config.toml
d_shared_expert = 256
routed_scale = 2.83
norm = "layernorm"
beta2 = 0.99
batch_tokens = [32768, 65536]
dataset = "wikipedia_en"
Below are experts of layer 5 (counted from 0) of a mixture-of-experts language model. Rows are named router (the router's row for the expert), down (a neuron's output weights, with its number) and show model dimensions 392-447. Each number is 50 + 15 x the weight over its row's rms, rounded and kept within 0 to 99.
After each expert's rows: a language model's description of what the expert responds to. This comes from a sample of Wikipedia text that the model never trained on.

# expert 45
router:35 64 60 93 52 54 61 14 33 73 59 63 50 30 49 54 51 39 37 55 59 58 49 59 71 38 45 65 43 52 55 27 57 53 37 51 46 45 28 50 43 66 71 11 67 39 46 68 52 50 25 50 42 45 57 28
down0:56 68 53 51 55 44 65 30 66 66 46 44 36 68 55 49 37 42 58 38 37 35 47 50 38 37 30 47 65 58 56 37 43 65 38 54 51 55 64 38 55 75 48 16 67 32 62 81 33 46 46 54 43 40 67 68
down1:25 70 41 49 34 42 43 31 57 23 61 64 68 38 56 36 58 32 50 29 76 70 52 31 72 31 56 52 33 32 52 25 48 79 60 48 76 57 70 50 09 40 46 55 92 54 54 57 38 43 61 60 32 75 42 47
down2:71 38 42 62 60 45 63 54 34 44 30 67 66 61 60 49 69 38 56 45 48 56 49 68 59 49 46 59 55 53 46 43 46 54 28 33 54 51 81 60 91 34 29 40 67 66 63 13 20 71 47 60 38 52 41 75
down3:38 60 51 63 74 38 20 48 65 32 21 60 15 68 63 49 36 53 74 61 77 44 80 64 61 37 30 48 48 27 53 29 48 61 58 58 73 56 44 60 53 38 32 72 65 55 35 48 12 32 50 59 39 62 34 77
down4:26 44 50 61 41 39 43 88 34 29 59 17 77 36 34 49 63 58 34 55 62 27 57 54 45 58 32 52 66 52 55 47 58 43 72 30 62 46 29 55 52 41 50 59 55 54 69 50 69 17 77 48 66 44 37 46
down5:58 32 27 61 72 50 73 20 34 43 48 60 72 54 74 26 38 45 47 61 46 57 47 51 40 47 54 58 40 56 49 60 39 38 44 45 34 35 28 51 42 41 54 61 36 47 61 43 57 54 73 63 57 64 40 48
down6:48 39 43 44 52 55 54 61 70 33 26 62 83 52 42 22 82 32 54 45 41 47 45 18 24 50 69 53 43 52 32 53 69 53 34 44 63 50 95 60 44 45 52 91 64 58 45 57 36 83 52 41 34 58 45 52
down7:47 70 37 37 69 13 58 60 25 34 58 24 54 40 41 45 59 57 39 48 62 69 38 58 41 45 88 48 49 53 68 48 28 61 52 66 32 52 54 62 47 46 80 73 48 61 62 43 71 34 86 42 35 37 40 45
down8:29 36 50 38 58 24 61 37 43 54 68 63 66 57 90 57 37 49 28 63 58 49 67 30 47 49 49 61 77 38 54 31 25 57 60 56 43 55 48 32 61 81 67 54 58 37 39 22 63 62 53 51 63 41 36 88
down9:55 48 34 78 46 60 74 21 43 50 45 63 47 51 57 43 46 69 56 43 26 46 43 35 34 40 25 59 22 82 43 37 43 42 57 38 53 51 44 37 61 62 37 36 35 57 52 30 59 67 37 46 91 52 54 42
down10:74 38 41 33 58 37 62 44 36 64 30 50 61 57 62 51 54 55 47 71 57 36 50 57 57 53 43 49 43 60 40 79 55 31 57 37 40 39 47 20 36 14 76 90 36 59 67 36 62 70 57 37 56 39 62 28
down11:46 43 68 71 74 50 20 34 57 64 57 62 38 47 44 77 42 46 31 37 33 38 38 50 55 37 69 58 53 51 88 62 53 48 70 73 23 73 45 23 64 63 40 59 62 39 40 75 44 68 57 44 66 41 44 19
down12:76 53 46 68 44 33 60 50 67 50 48 53 50 37 66 25 62 58 40 46 54 44 31 52 44 53 83 61 50 77 48 63 39 70 29 46 56 52 45 40 59 42 58 55 58 23 66 54 33 55 35 64 47 32 74 19
down13:55 39 67 68 65 74 42 27 47 21 63 28 68 45 41 54 57 48 52 46 42 37 51 49 50 64 50 46 56 62 24 45 54 37 38 58 41 28 53 64 40 42 38 73 57 49 84 41 64 59 41 64 60 99 49 61
down14:22 44 83 32 69 55 49 51 28 39 70 31 61 42 75 68 46 53 32 47 72 87 48 57 48 36 43 27 32 35 68 30 78 53 36 61 39 92 30 53 63 33 55 65 48 45 55 40 63 58 51 64 57 69 46 49
down15:76 43 57 75 81 43 46 34 59 75 68 66 32 34 64 88 68 44 48 52 37 62 53 63 48 65 79 67 20 66 63 58 70 35 42 32 39 47 53 47 53 44 39 66 36 47 58 51 68 74 16 18 64 40 62 29
down16:49 50 31 54 39 55 40 55 39 59 57 29 28 57 24 43 55 44 22 59 88 42 65 60 73 46 46 53 54 29 45 55 45 69 52 58 54 27 42 68 51 62 28 25 67 24 55 58 51 55 66 30 78 32 70 29
down17:39 29 68 67 66 29 88 49 65 68 59 64 60 55 50 38 36 55 28 29 61 46 26 78 37 35 14 62 45 69 51 27 66 48 30 34 46 45 54 41 62 38 38 68 17 45 36 57 84 53 55 49 44 66 60 66
down18:37 15 66 40 37 46 06 84 68 26 55 28 45 43 57 47 70 21 54 44 55 54 32 45 57 40 54 27 68 30 32 66 63 51 36 59 27 57 84 42 39 33 54 68 40 45 59 47 40 57 57 73 49 81 54 48
What it handles: Proper name endings. Final pieces of proper names and scientific genus/species names, especially in taxonomy entries and disambiguation lists, e.g. Mioawateria, Tropicimonas, Ackerman.

# expert 35
router:28 56 62 69 79 57 41 25 72 50 46 37 38 65 63 37 30 58 50 58 59 54 51 54 48 44 46 22 41 61 44 52 64 63 68 52 62 62 60 58 63 13 36 34 55 57 42 54 28 44 49 56 49 50 49 53
down0:41 34 40 31 26 48 36 44 47 73 66 64 48 49 25 78 45 51 26 20 44 57 39 35 54 60 73 71 65 53 37 52 48 41 59 57 35 26 43 47 57 54 28 42 57 28 31 47 54 64 52 40 69 55 35 40
down1:57 50 69 53 60 43 55 77 43 44 48 63 49 40 44 35 59 44 43 47 24 67 53 43 36 49 44 75 33 44 50 35 36 38 54 30 39 51 60 51 46 65 32 61 66 73 57 61 52 35 58 56 58 48 62 69
down2:27 61 49 37 48 54 39 41 50 63 51 55 71 49 55 69 36 44 25 07 55 41 52 50 58 44 49 55 48 32 49 35 45 63 52 70 52 57 49 35 55 70 26 68 27 38 46 47 69 86 47 57 66 41 68 51
down3:70 65 65 34 44 64 51 61 68 07 60 27 48 34 38 48 57 14 47 27 47 55 61 37 56 77 68 59 37 54 26 60 55 54 56 80 80 53 45 53 45 21 68 61 43 62 26 63 27 38 72 44 50 52 66 68
down4:43 40 50 66 57 64 44 36 52 43 62 69 39 64 61 53 67 51 40 53 46 42 59 38 61 59 55 32 39 63 45 34 61 32 47 53 76 18 41 44 43 30 46 48 53 64 73 28 24 29 25 45 49 43 69 36
down5:61 62 38 44 54 59 42 25 48 60 57 66 45 79 36 41 52 42 15 59 49 45 49 45 52 60 60 32 53 50 55 44 43 56 45 40 52 33 49 47 69 19 29 60 74 61 56 65 76 77 76 69 50 34 49 45
down6:16 54 40 31 32 72 44 48 48 22 44 55 39 27 44 48 28 60 25 45 61 34 38 50 42 43 57 35 50 67 76 58 49 60 48 32 42 80 55 30 72 52 51 77 40 63 23 49 43 55 66 34 63 34 56 40
down7:66 27 60 76 57 60 70 62 56 25 69 61 39 63 45 74 66 39 70 56 43 77 20 52 48 61 38 32 60 44 48 76 49 69 70 69 68 26 33 71 49 51 44 44 52 41 42 58 32 56 33 28 56 43 55 81
down8:41 27 45 36 35 59 48 25 34 39 52 48 41 34 57 45 44 52 38 63 58 56 69 51 55 59 44 58 55 67 35 53 53 56 56 47 47 43 82 64 37 45 63 64 71 62 34 34 16 63 38 56 37 26 37 42
down9:46 45 62 42 36 42 49 54 61 49 35 64 77 54 48 40 32 50 42 50 42 48 48 21 43 56 66 55 46 56 29 44 47 49 27 46 26 30 68 68 37 29 40 31 48 49 59 42 45 45 44 65 16 46 74 24
down10:75 49 43 63 48 51 39 71 42 33 73 71 72 53 59 55 81 72 65 56 68 73 34 50 45 40 44 60 68 24 60 50 37 65 66 41 47 35 21 66 35 30 54 44 49 59 60 57 48 63 59 26 59 53 53 61
down11:39 44 55 58 50 39 57 66 62 65 60 24 40 54 48 42 57 58 57 37 70 37 33 43 40 67 52 79 73 58 87 49 66 41 72 36 62 58 84 16 42 52 45 75 66 31 55 73 43 54 33 58 49 50 49 35
down12:65 60 64 72 40 43 36 65 52 59 38 49 48 55 05 56 52 59 80 40 46 59 86 79 44 35 37 38 48 32 60 78 32 37 38 68 25 50 37 54 56 70 35 49 73 41 41 50 20 56 38 50 37 46 43 44
down13:45 57 71 43 26 23 48 34 50 51 77 27 38 53 71 55 42 17 58 56 44 73 36 62 45 78 91 26 29 55 37 55 54 57 37 46 48 24 42 62 78 49 19 18 38 70 67 32 43 68 61 38 66 39 36 42
down14:75 43 55 66 22 46 80 63 78 49 62 64 45 67 59 57 27 52 35 61 52 75 56 53 61 34 78 43 47 48 44 31 59 72 50 06 34 45 79 43 34 62 65 30 42 09 44 67 69 79 55 65 33 60 35 55
down15:45 16 50 46 51 76 03 49 50 52 55 62 54 46 38 69 73 53 55 50 49 44 55 47 30 46 73 31 53 44 47 66 53 57 76 73 78 50 68 39 36 39 46 47 82 27 43 85 48 45 36 50 31 62 56 42
down16:46 57 37 70 33 60 45 46 57 43 28 49 55 55 34 58 39 79 66 33 50 93 54 53 61 30 66 62 57 32 53 58 77 46 31 55 67 49 64 55 33 50 49 38 63 54 53 32 42 79 37 35 17 31 57 30
down17:58 42 56 55 39 54 31 72 44 35 34 52 41 59 17 45 31 60 60 62 53 34 49 61 29 34 53 41 78 54 40 44 42 51 54 56 57 76 59 62 21 36 50 55 77 42 63 62 76 22 59 60 35 50 32 54
down18:65 31 51 27 52 54 56 41 60 60 41 64 81 48 26 55 35 56 53 30 52 59 52 32 49 55 32 96 60 61 30 53 67 23 33 64 66 43 82 40 36 66 49 42 28 36 41 55 52 45 61 43 56 49 70 36
What it handles: Table cells and dates. Pipes and commas after numbers in sports tables, dashes in scores and ranges, and month names inside dates such as 8 May 1921.

# expert 29
router:55 36 48 62 49 51 34 26 29 63 33 70 53 54 49 68 78 64 46 62 46 49 55 57 39 73 54 49 57 34 61 40 69 63 37 64 49 53 39 78 42 76 53 53 53 49 58 79 58 35 68 67 36 44 40 38
down0:56 51 58 49 27 60 71 47 57 60 62 44 43 40 56 38 45 65 50 57 52 56 35 49 69 49 50 61 47 55 05 49 77 27 41 74 61 50 73 55 63 68 68 61 51 57 53 55 67 75 00 27 77 74 78 33
down1:27 59 77 41 44 44 46 55 72 56 43 68 54 50 39 59 49 28 65 20 40 20 61 63 50 23 45 58 66 36 29 47 70 49 61 50 54 70 48 61 56 34 44 60 52 27 59 38 55 79 16 51 52 61 57 38
down2:48 42 60 65 79 51 97 63 75 44 37 42 38 54 47 52 56 82 22 17 61 44 34 46 63 39 55 49 36 50 63 73 16 32 50 64 57 61 58 25 47 80 74 38 55 55 70 37 52 39 49 39 60 31 63 64
down3:49 46 67 65 30 49 51 61 69 54 31 40 47 67 52 43 25 27 54 52 64 57 61 10 55 71 31 33 41 65 39 51 44 28 32 37 50 42 42 58 60 67 59 38 49 35 45 55 47 57 38 44 48 61 45 60
down4:58 50 39 62 62 81 50 54 66 31 64 66 49 53 47 26 52 60 36 41 53 64 31 47 59 55 73 65 52 69 55 72 51 56 40 44 84 46 40 64 49 54 48 46 41 37 31 11 38 03 84 44 40 57 41 61
down5:44 45 53 19 67 34 66 32 47 41 46 57 35 55 23 52 44 50 64 27 21 55 58 71 75 39 55 56 51 50 31 45 56 25 60 70 31 53 74 47 42 52 58 43 48 49 51 23 30 42 64 62 43 51 51 41
down6:64 64 30 67 31 53 35 64 48 77 54 65 43 23 58 87 58 40 84 43 46 57 51 51 41 46 49 48 61 30 63 47 26 49 68 57 67 34 60 61 39 90 61 34 37 23 48 61 53 31 49 63 52 56 60 52
down7:52 19 36 44 44 99 47 66 68 47 49 49 40 50 56 54 61 68 45 39 29 71 53 45 37 36 49 52 37 98 63 65 45 38 41 60 56 74 46 37 36 25 53 51 50 56 56 69 43 32 67 53 82 38 55 44
down8:48 55 65 29 39 57 52 34 71 31 59 58 61 45 72 56 22 31 14 72 39 48 70 75 30 36 59 50 59 53 37 38 40 70 21 41 64 40 66 30 36 55 61 36 40 42 66 78 53 58 48 54 29 52 56 62
down9:52 38 48 29 56 59 36 39 48 32 55 61 79 43 58 50 33 36 66 58 39 52 48 62 20 77 37 60 34 45 57 34 30 39 50 53 50 42 47 57 37 74 56 66 51 53 62 44 43 55 16 58 58 50 48 44
down10:69 57 45 58 58 43 49 45 27 68 63 22 67 15 52 48 67 62 78 59 57 57 35 50 45 41 34 59 56 43 51 28 39 40 64 42 45 39 46 63 38 43 60 57 62 47 29 57 58 55 67 46 47 58 53 38
down11:60 50 40 47 59 41 42 69 65 53 61 63 65 82 48 65 42 58 42 22 36 37 60 31 44 51 57 45 40 66 29 61 60 37 54 75 46 63 34 56 62 66 43 63 47 60 70 29 42 21 55 45 30 71 32 82
down12:42 12 61 45 66 56 48 57 37 39 69 44 60 62 51 33 57 59 35 63 50 59 33 58 60 63 48 14 60 82 35 30 62 32 45 54 52 50 44 56 50 52 60 36 58 54 54 53 44 24 27 46 64 69 47 80
down13:64 36 29 78 69 63 53 66 43 54 49 53 67 72 66 45 42 74 39 73 31 75 34 52 56 47 44 61 51 40 53 43 61 43 59 31 31 51 14 44 50 24 57 28 69 47 49 59 60 71 40 40 29 73 54 47
down14:51 43 37 64 28 49 49 13 70 84 31 71 37 46 42 47 60 54 64 43 58 71 55 34 57 55 22 53 61 71 34 43 46 55 64 46 54 53 44 32 65 21 60 58 57 58 38 55 53 45 46 52 47 70 13 53
down15:72 20 33 44 70 23 37 63 61 36 61 85 38 53 64 48 39 44 51 21 62 41 54 73 49 35 68 33 47 57 27 39 83 24 63 32 49 63 60 35 49 42 20 67 12 82 60 51 77 46 45 63 39 59 42 25
down16:55 38 46 52 53 28 73 37 70 43 56 38 56 44 41 61 80 45 21 64 60 67 45 63 50 71 57 65 52 69 27 28 56 11 45 54 22 24 41 76 28 33 61 65 50 62 29 60 59 58 80 74 68 18 36 19
down17:35 31 61 50 71 23 56 40 72 53 23 24 60 65 26 46 53 61 44 40 57 57 45 53 59 48 67 66 50 24 81 50 62 61 55 54 46 50 65 35 59 06 71 55 37 49 55 60 59 60 26 34 38 31 50 50
down18:38 41 49 46 58 50 45 51 35 61 77 15 72 36 65 47 59 56 48 55 56 68 49 46 35 41 38 51 69 43 50 75 26 63 73 48 65 23 47 40 64 72 47 72 52 41 46 71 47 40 55 42 57 42 56 41
What it handles: Heading and parenthesis marks. Wiki heading signs = and === that close article or section titles, plus opening parentheses after names, as in (born or (PSD.

# expert 27
router:76 38 55 59 31 60 40 67 56 31 47 58 65 53 44 47 48 53 51 57 34 53 52 47 34 33 45 43 55 41 57 53 43 53 51 46 42 32 39 36 36 37 25 37 42 72 24 43 45 59 47 60 61 62 32 53
down0:56 44 43 56 44 59 35 45 42 36 62 49 71 55 49 40 46 44 76 52 69 58 44 54 69 44 82 29 34 40 44 50 46 64 44 35 59 58 32 64 62 46 60 33 18 42 57 50 23 68 63 60 39 55 39 31
down1:36 54 44 75 28 21 25 63 59 61 46 60 51 56 64 81 66 38 17 61 43 60 27 73 48 67 71 62 32 30 71 70 44 62 53 48 61 31 60 44 72 55 42 67 63 80 58 61 41 51 54 37 45 59 36 39
down2:24 55 33 77 39 66 38 68 36 67 56 46 57 24 43 47 31 87 67 40 60 38 32 47 53 60 64 42 03 43 32 61 43 58 48 43 33 28 66 40 49 67 42 30 52 58 53 57 61 39 59 70 50 36 55 68
down3:48 38 39 27 68 70 51 68 46 53 54 65 81 47 76 57 57 51 40 58 64 37 20 52 71 47 52 54 61 32 77 39 68 38 48 26 56 56 59 50 47 40 53 46 32 39 55 61 44 19 46 83 40 74 57 50
down4:35 40 69 52 62 42 87 61 49 39 27 70 63 46 41 63 41 63 49 42 57 33 45 43 68 52 56 60 54 47 55 59 36 28 32 29 52 26 42 55 44 56 45 62 41 39 38 30 58 51 47 50 36 20 85 50
down5:29 59 35 49 65 35 58 40 57 41 54 45 52 50 72 44 47 48 45 32 16 40 62 24 61 19 64 66 44 39 61 43 42 61 44 58 50 60 63 44 42 90 50 65 70 42 62 52 48 59 37 55 46 40 50 36
down6:54 40 57 44 46 56 52 41 77 22 24 49 51 51 30 60 51 66 60 67 40 61 77 22 52 62 38 45 69 44 19 54 61 46 47 35 30 61 61 61 52 72 70 81 40 39 38 61 37 64 46 30 59 38 48 56
down7:61 67 48 45 77 04 55 53 57 76 51 70 56 42 42 33 15 52 64 32 49 55 42 26 41 36 44 59 58 57 33 19 29 47 32 77 44 53 40 27 42 12 59 70 87 41 63 73 72 58 38 54 47 56 50 38
down8:53 47 45 58 66 51 36 40 34 31 46 50 37 33 47 54 47 44 42 41 42 47 47 45 39 56 76 37 33 49 57 55 40 40 31 46 43 44 70 50 43 38 30 36 53 42 49 77 62 12 43 49 32 61 53 19
down9:51 44 49 69 60 59 70 64 49 39 38 72 38 62 66 54 45 63 62 44 65 71 66 14 53 87 58 37 37 28 63 46 36 49 56 71 52 58 56 42 68 59 55 26 60 32 39 40 69 45 43 39 59 38 37 68
down10:63 33 35 48 52 39 54 62 30 34 36 36 36 81 92 09 63 70 39 66 66 48 58 40 22 51 83 48 49 67 44 35 52 55 66 43 72 40 52 30 37 26 53 38 41 59 42 33 41 56 66 36 48 52 63 57
down11:49 61 68 32 24 20 45 51 35 72 68 49 47 39 60 55 51 12 36 34 36 31 43 79 13 67 41 30 40 69 45 55 61 30 29 52 61 41 43 41 39 37 53 40 64 35 39 51 71 44 52 53 46 56 36 61
down12:49 32 50 15 52 50 70 42 47 12 45 41 55 53 43 50 74 33 51 73 53 43 57 36 68 64 42 47 66 53 61 43 26 59 66 49 58 61 68 55 38 44 28 41 37 36 64 31 44 46 75 57 56 49 44 49
down13:34 47 42 53 65 63 34 65 62 53 46 44 34 49 61 64 69 44 61 44 39 50 63 58 32 61 71 40 86 52 59 56 49 64 43 48 67 45 62 57 78 31 74 51 55 83 24 63 55 59 64 54 33 47 59 71
down14:65 68 57 46 31 60 47 71 89 29 40 52 55 62 27 28 43 61 69 38 44 52 52 84 41 51 30 52 40 68 72 42 46 60 63 57 61 36 46 83 70 43 56 34 37 65 54 44 28 96 60 53 36 50 13 49
down15:69 24 33 68 52 61 50 51 46 37 46 56 52 63 45 49 54 38 53 54 56 44 63 62 55 52 66 54 37 27 81 09 59 50 39 50 68 69 41 42 59 38 37 57 18 53 43 64 46 22 41 52 45 58 55 67
down16:44 58 66 34 71 31 65 30 55 69 39 48 53 55 50 33 61 37 32 26 67 58 34 62 68 46 56 75 43 17 51 51 32 56 41 45 71 52 41 43 26 52 51 48 38 40 52 52 91 62 24 66 34 54 41 65
down17:80 24 44 78 52 45 40 25 59 65 52 31 24 58 53 55 48 61 48 78 23 45 57 32 50 49 39 39 53 28 58 47 68 62 29 45 73 46 53 49 50 48 43 44 21 71 46 53 57 55 34 50 63 49 48 80
down18:23 48 66 71 43 44 69 68 43 40 21 50 64 43 39 31 30 48 34 51 83 34 29 49 17 44 53 25 75 60 55 52 72 50 41 24 42 52 42 32 55 61 32 43 46 51 36 36 26 60 73 64 41 64 41 09
What it handles: Coordinating conjunctions. The words and, or, commas in lists, and infinitive "to", often fused to a preceding word ending, e.g. directed and, study and, or.

# expert 30
router:32 40 32 45 55 24 62 60 57 49 44 61 42 33 39 56 64 34 64 62 46 42 37 83 44 47 82 61 42 68 29 46 56 67 72 56 54 22 64 53 46 53 24 22 67 46 38 53 64 44 69 48 36 80 44 64
down0:40 69 50 43 34 34 43 58 62 66 79 44 21 46 61 76 81 75 10 50 46 67 56 54 40 49 55 45 38 32 75 41 41 58 54 77 36 67 42 51 48 65 55 69 17 46 34 41 56 49 46 41 45 52 52 45
down1:75 59 64 63 37 64 59 44 46 51 67 68 70 40 24 73 24 70 33 46 36 46 17 48 51 56 41 64 38 56 36 71 45 39 19 64 18 56 35 37 50 66 38 21 33 51 44 60 89 64 56 38 38 46 34 28
down2:53 61 72 64 31 39 42 39 72 55 51 59 48 48 47 55 66 37 55 34 65 56 40 47 28 47 47 26 61 30 71 44 29 49 45 67 51 50 22 61 59 65 51 31 43 50 69 43 12 55 68 52 77 33 56 78
down3:67 75 63 55 56 43 45 40 30 44 48 33 45 53 46 37 52 70 47 64 49 46 47 59 48 71 61 34 62 64 35 42 34 65 51 54 63 50 51 36 41 47 70 61 43 59 71 69 18 70 45 61 36 56 32 25
down4:73 61 55 44 65 71 48 55 24 45 44 20 93 18 46 58 45 55 42 41 32 45 66 50 45 51 81 48 42 60 25 56 34 52 42 34 61 44 28 61 44 42 48 50 50 71 58 75 33 13 85 34 44 50 38 46
down5:50 57 60 63 19 77 47 36 36 56 81 11 54 44 62 46 34 10 32 25 44 78 57 22 61 38 53 53 36 40 50 68 19 39 62 47 62 46 58 38 34 62 32 30 48 63 52 23 65 55 64 38 23 59 47 51
down6:56 50 72 71 55 55 53 57 39 39 54 63 33 48 59 44 38 41 52 77 38 77 40 36 47 64 66 64 25 52 56 38 45 59 35 64 40 62 71 11 65 49 75 61 21 31 72 20 31 47 35 32 62 65 61 39
down7:45 54 35 46 60 31 42 47 70 46 63 46 48 42 28 63 22 64 45 49 52 61 32 38 19 18 47 48 73 67 65 55 45 37 38 46 41 63 70 33 43 64 38 58 31 54 52 53 47 63 37 35 68 45 51 64
down8:29 41 49 54 61 50 58 71 32 35 64 46 52 64 45 37 42 64 38 64 49 67 37 44 46 23 42 69 64 87 45 58 49 59 51 49 59 42 35 67 50 61 21 64 45 61 50 35 34 53 63 40 49 56 46 44
down9:45 35 33 51 44 00 49 66 30 29 40 50 58 52 61 56 47 41 95 52 63 39 83 47 42 20 71 64 66 66 58 46 55 68 54 67 69 42 55 75 58 41 20 46 67 51 66 48 85 53 39 51 26 58 64 56
down10:44 48 35 29 30 69 60 37 43 53 77 51 56 50 77 53 71 41 78 75 42 50 53 57 55 47 38 57 61 58 27 52 34 49 55 88 64 47 46 51 44 38 48 68 39 43 42 37 20 26 41 70 29 21 36 45
down11:47 68 36 61 78 48 42 58 47 49 58 76 42 51 53 49 61 55 47 50 41 77 45 34 45 47 46 48 61 47 44 11 39 43 32 41 62 70 86 53 49 65 40 34 46 28 72 40 47 52 35 29 43 66 20 33
down12:52 57 38 16 75 62 56 75 17 35 58 24 51 61 43 55 49 68 88 52 50 60 31 69 25 72 41 45 48 58 21 41 30 60 46 45 48 44 46 44 50 51 47 59 62 20 77 24 55 51 56 69 53 57 48 18
down13:43 58 43 73 53 57 31 59 30 46 71 62 35 35 33 57 47 46 50 75 58 47 56 57 43 17 34 69 52 50 39 49 39 40 68 50 24 43 37 48 82 40 33 46 38 54 43 81 53 75 22 57 49 19 54 53
down14:51 32 53 71 55 67 49 43 41 54 43 16 67 38 60 48 53 37 38 61 60 69 38 46 54 67 73 62 56 77 35 42 74 30 52 31 33 56 52 47 41 38 30 54 63 69 62 22 55 50 63 48 73 43 73 54
down15:29 41 63 53 80 72 19 64 39 63 61 43 56 53 73 31 68 40 63 49 50 61 43 42 63 74 60 36 56 39 48 57 58 67 51 50 37 47 80 78 80 53 74 57 36 38 58 27 45 46 56 67 40 45 57 36
down16:38 48 30 50 33 41 36 25 64 46 50 36 48 49 27 53 51 25 57 40 50 50 74 53 43 56 23 57 62 71 29 75 64 45 64 65 67 77 35 51 62 33 66 59 23 28 46 47 23 49 32 49 58 56 47 56
down17:44 63 27 65 60 45 61 33 45 50 53 58 23 66 58 55 41 49 41 58 66 53 86 30 71 45 38 63 57 38 83 69 60 36 42 60 64 84 57 54 55 47 66 58 61 56 67 78 43 45 36 28 20 66 32 63
down18:36 36 31 45 43 68 60 64 49 55 55 46 56 42 50 42 53 43 55 76 40 50 58 70 59 42 80 36 46 64 78 40 58 43 62 47 64 55 45 41 62 53 53 39 17 44 47 88 54 55 76 74 67 48 51 60
What it handles: Commas and cell separators. Commas after numbers or words, in thousands separators, lists, chemical identifiers and LaTeX, plus pipes ending table cells, such as 59,505.

# expert 47
router:75 61 30 56 59 76 65 41 50 41 73 37 37 23 43 45 34 38 34 21 24 61 72 57 72 32 64 54 73 30 83 48 28 56 45 63 37 59 17 39 70 52 74 25 61 31 55 45 42 43 50 51 29 51 41 64
down0:63 30 23 35 42 56 43 55 43 59 51 37 33 53 43 59 50 29 65 46 70 49 57 57 67 42 84 67 85 36 41 36 29 56 34 44 79 58 56 77 32 70 60 46 53 24 50 31 52 54 56 54 73 32 62 69
down1:45 73 24 50 40 55 62 39 48 56 44 57 64 54 50 57 76 42 46 52 57 55 59 68 39 31 40 47 51 61 75 48 51 56 47 39 75 47 46 62 57 61 53 51 51 67 29 36 61 57 44 42 57 55 50 71
down2:41 71 39 72 49 77 64 76 26 59 22 16 49 37 51 49 42 31 50 57 26 52 80 41 35 27 49 40 35 48 30 39 44 56 56 46 49 38 83 77 37 66 52 47 72 41 59 39 71 45 69 59 62 73 64 24
down3:46 44 71 35 31 59 69 56 82 51 55 60 53 49 34 54 53 34 52 59 70 68 34 66 37 66 65 58 44 34 67 46 41 43 38 56 62 58 44 53 40 86 52 19 58 46 50 36 47 49 52 48 51 52 56 72
down4:33 28 40 27 42 61 77 57 47 44 29 51 43 35 44 66 49 32 38 64 48 52 56 52 62 47 37 33 47 49 52 25 68 53 41 77 54 35 49 37 58 16 40 37 58 36 47 49 39 73 65 60 71 28 65 51
down5:21 58 55 34 35 60 56 40 47 54 29 33 81 42 41 27 35 43 61 43 37 44 68 61 55 41 29 46 39 63 61 53 12 44 43 62 35 81 57 41 53 57 36 52 27 46 87 49 18 68 43 37 40 47 60 76
down6:35 22 76 75 65 31 34 50 40 61 80 28 46 28 47 37 74 41 50 57 55 36 43 51 69 51 55 61 21 63 47 69 71 38 50 64 36 36 58 38 88 45 76 71 56 19 26 52 74 46 47 30 37 50 47 80
down7:58 66 12 50 39 45 59 81 35 60 47 91 54 77 48 69 81 73 59 56 22 44 64 78 37 62 38 52 40 48 52 49 88 43 54 78 53 50 64 42 47 51 40 48 53 35 29 40 50 51 42 45 61 56 47 57
down8:49 47 61 50 63 46 36 38 51 20 78 55 74 71 52 39 25 43 47 48 38 61 42 46 53 60 63 21 63 81 57 55 24 39 61 63 53 69 60 52 77 53 41 27 22 59 51 62 54 60 34 72 55 48 38 56
down9:57 14 46 48 50 48 52 29 31 50 69 79 72 36 34 49 60 32 63 57 34 44 57 53 32 63 50 52 31 47 10 74 62 43 63 18 26 54 46 51 72 46 57 48 40 55 56 35 42 66 39 77 29 44 41 66
down10:71 44 50 65 30 70 38 62 58 20 61 60 59 76 43 52 50 33 56 29 73 55 58 37 68 41 58 56 55 57 23 34 42 77 35 30 46 22 80 47 64 53 56 62 38 38 25 49 37 78 45 49 57 37 25 63
down11:62 24 66 49 52 77 31 34 13 63 36 50 47 53 38 58 50 55 21 73 59 41 26 46 53 61 27 72 37 48 46 60 68 54 60 52 47 49 50 57 15 72 46 50 33 48 46 65 63 38 67 46 50 69 61 44
down12:39 40 83 15 26 41 36 41 53 29 20 63 47 45 51 37 59 29 35 58 47 68 54 38 52 47 37 38 60 41 42 50 57 53 47 48 70 49 42 47 39 76 62 24 65 60 77 41 55 55 55 59 48 46 39 51
down13:07 52 56 39 40 68 05 51 64 42 59 64 32 54 46 39 57 62 61 64 75 57 47 43 33 53 55 33 64 67 54 34 62 44 26 46 47 56 49 49 47 40 39 68 63 58 76 49 47 47 52 57 54 57 44 62
down14:65 19 54 65 35 28 68 44 38 57 38 65 32 61 42 50 46 32 22 66 49 46 32 43 59 53 59 37 65 34 29 36 50 38 50 57 48 42 57 46 47 77 47 27 49 46 09 21 71 56 51 40 50 62 41 41
down15:56 37 54 73 39 60 49 42 62 28 50 49 42 51 63 35 56 52 53 63 74 49 37 53 56 39 60 43 77 56 59 39 64 42 55 20 49 57 34 27 36 54 66 57 06 52 69 50 64 69 33 62 51 84 56 47
down16:20 58 48 65 60 46 35 31 61 44 39 21 53 36 39 62 55 30 51 77 70 27 51 61 37 45 56 36 33 42 44 64 79 58 59 47 66 49 41 67 64 38 48 44 74 48 53 75 35 40 71 70 54 73 57 69
down17:29 50 38 50 24 34 73 45 48 72 36 69 21 57 53 57 25 41 60 65 32 29 48 36 59 66 61 64 43 71 23 18 37 65 28 64 36 46 39 68 62 53 27 72 65 23 63 54 81 65 30 39 41 47 30 23
down18:59 60 93 37 47 40 45 52 48 36 34 40 50 44 60 57 38 65 49 50 36 56 60 62 60 61 52 43 27 22 54 63 46 44 32 36 46 43 59 72 66 55 44 53 50 86 33 69 27 55 40 23 40 54 57 53
What it handles: Infobox field labels. Field names at line starts in infoboxes, such as Born, Coordinates, Country and Personal information, and second words like team, club, city.